From a checkpoint of a small mixture-of-experts model trained on Wikipedia: 64 SwiGLU neurons an expert.
Below are experts of layer 3 (counted from 0) of a mixture-of-experts language model. Rows are named router (the router's row for the expert), gate (a neuron's input weights, with its number), up (a neuron's input weights, with its number), down (a neuron's output weights, with its number) and show model dimensions 280-319. Each number is 50 + 12 x the weight over its row's rms, rounded and kept within 0 to 99.
After each expert's rows: a language model's description of what the expert responds to; "gets" lists some tokens that make up at least twice as much of what it gets as of all text. This comes from a sample of Wikipedia text that the model never trained on. Tokens count by the router's weight.

# expert 21
router:34 35 40 70 53 31 31 31 71 30 52 58 41 32 69 71 66 57 43 55 60 50 41 46 30 41 57 52 64 68 50 57 38 53 61 51 39 52 58 60
gate0:68 50 60 42 41 46 65 36 55 52 43 29 65 62 68 44 29 40 38 39 53 41 65 45 47 58 46 23 50 41 59 66 50 40 62 54 47 41 46 47
up0:30 36 58 33 47 43 73 60 48 56 42 25 62 72 41 53 74 45 55 60 49 41 58 61 64 63 54 57 46 51 31 52 44 65 31 29 16 62 83 32
down0:42 68 54 53 48 47 35 56 68 73 66 51 42 64 40 62 57 48 29 47 39 49 60 58 66 50 47 37 54 68 50 67 51 51 48 52 38 63 47 34
Description: Capital letters and short pieces starting or ending names, e.g. E. St., "x" in Axel, Braxton and Marx, and "in" prefixes.
gets: " in", " E", ".", " p", " St", " V"

# expert 29
router:34 35 45 68 53 31 29 35 68 30 52 55 41 33 65 71 67 60 42 56 59 51 39 42 34 40 60 50 68 68 50 56 35 50 61 54 36 54 56 61
gate0:46 56 72 76 35 38 51 43 33 62 68 51 54 50 36 76 30 58 20 44 30 73 44 57 59 62 38 54 26 59 60 51 36 49 42 38 48 44 27 34
up0:26 53 57 49 53 62 61 75 40 36 40 61 41 64 27 66 36 49 38 60 48 56 40 41 59 26 62 71 33 59 41 47 42 62 57 43 64 43 40 51
down0:34 62 58 33 40 51 62 31 45 60 46 21 47 47 53 60 39 45 59 42 38 50 71 54 45 40 53 41 41 46 49 54 52 38 67 48 36 67 60 66
Description: The word as, mainly actor as role in cast lists; also to, be, became, since, bare spaces and closing parentheses.
gets: " ", " to", " as", " be", " 0", ")"

# expert 28
router:34 35 39 69 57 36 32 33 75 31 55 58 37 31 66 69 67 58 42 58 62 53 40 43 33 42 58 48 66 65 47 55 38 51 61 55 38 53 56 62
gate0:44 29 49 65 46 27 45 57 23 27 60 57 52 43 54 43 41 55 52 52 69 48 58 59 54 47 44 33 32 52 36 55 55 57 58 50 68 73 38 25
up0:33 36 47 47 44 61 60 36 27 61 62 48 37 34 46 73 65 53 50 66 37 47 38 47 40 69 42 47 51 59 12 49 50 52 57 45 71 30 57 39
down0:42 59 45 42 45 44 56 53 61 47 49 37 70 40 33 58 44 46 50 37 56 43 31 55 39 47 34 51 30 39 57 36 65 41 60 42 44 60 46 59
Description: Opening pieces of words after a space or capital, such as count, per, bi, qu, Com in "Composition", often in election and results text.
gets: " c", " se", " Ma", " 18", " and", " B"

# expert 42
router:38 44 44 57 41 51 33 45 64 25 47 71 49 36 68 66 56 64 41 69 58 59 36 50 17 46 53 50 56 51 52 60 56 44 54 57 39 58 57 54
gate0:38 57 58 50 35 52 36 31 44 54 42 54 50 41 64 74 23 66 49 47 49 51 39 52 62 48 32 42 57 49 68 58 45 39 51 48 70 42 44 37
up0:54 60 38 47 66 67 53 33 23 61 41 44 65 58 44 31 36 37 26 49 49 44 49 50 65 52 62 56 32 62 44 53 48 49 56 65 55 44 63 52
down0:52 40 53 46 34 51 54 51 74 51 57 62 42 54 55 56 60 50 53 68 34 71 67 54 62 29 38 43 50 63 41 40 58 52 38 63 51 58 58 49
Description: Suffix pieces completing words, such as ter, ment, tion, ive, ult, ical, as in Founded, later, Results, Regiment.
gets: "ent", "ter", "al", "ment", "ation", "ic"

# expert 44
router:41 59 51 66 58 47 37 31 65 23 50 58 33 49 65 81 44 57 63 57 57 21 37 52 25 45 38 39 47 54 55 40 51 59 67 64 43 52 45 50
gate0:48 66 60 55 34 48 23 57 49 56 46 51 37 56 49 66 35 49 46 53 60 35 63 35 37 51 38 34 35 48 78 27 58 48 57 53 48 49 46 41
up0:34 37 36 41 36 52 56 43 64 49 61 28 51 47 45 18 67 48 48 40 62 48 35 68 45 48 41 34 64 46 44 61 40 34 33 40 59 33 55 39
down0:70 59 55 42 50 45 50 68 70 71 51 43 54 44 52 56 60 73 56 48 40 50 35 59 56 51 28 55 58 54 43 44 27 45 21 38 70 61 46 62
Description: Verb endings -ing and -ed and verb pieces after to, was or he, as in los-ing, prepar-ing, util-ize, plus such, became, located.
gets: "ing", "ed", " was", " is", " of", "ated"

# expert 38
router:20 37 30 58 52 37 39 39 63 24 46 53 44 43 66 63 76 46 39 58 61 43 51 43 27 39 60 48 59 60 44 53 39 41 67 56 35 55 71 53
gate0:36 50 48 46 45 48 42 57 58 28 44 56 73 57 58 43 36 34 47 36 45 41 20 55 30 45 44 65 38 43 47 82 51 61 80 63 55 37 26 46
up0:36 35 48 55 67 50 52 53 25 63 32 42 29 62 64 49 54 51 58 67 40 28 60 27 51 47 54 61 37 57 55 51 51 77 56 57 28 34 48 28
down0:43 46 58 45 49 31 46 31 40 49 68 71 30 50 50 26 84 63 52 59 55 71 59 48 53 50 52 39 73 49 53 30 43 37 63 36 51 42 82 38
Description: Past-tense and participle endings like -ed, -ated, -ted, plus was, had, would, periods, commas and quotation marks ending clauses in narrative prose.
gets: "ed", " was", "d", ".", "\"", ","

# expert 62
router:35 30 39 69 53 32 36 33 69 28 49 54 41 32 65 69 66 60 43 53 59 50 41 42 33 40 57 50 65 65 45 57 35 49 61 58 34 57 61 63
gate0:39 62 50 44 48 68 54 64 41 60 59 38 51 30 33 47 34 48 32 51 60 45 64 59 51 52 32 54 38 62 45 44 59 18 49 67 32 59 39 38
up0:50 48 58 62 40 44 44 49 53 54 53 33 59 24 16 51 74 54 38 43 53 55 43 45 52 47 44 69 42 54 54 45 67 35 50 63 25 51 50 46
down0:41 32 23 14 43 53 42 38 35 62 45 65 42 47 61 55 36 48 63 38 54 58 41 38 40 39 32 45 53 49 47 44 78 46 39 59 49 37 34 43
Description: Opening capital pieces of names and words, like No, Ha, Com, La, A, and the piece right after them, as in N-ov-ember, Na-rm-ad.
gets: " O", "ra", " I", "A", " U", "g"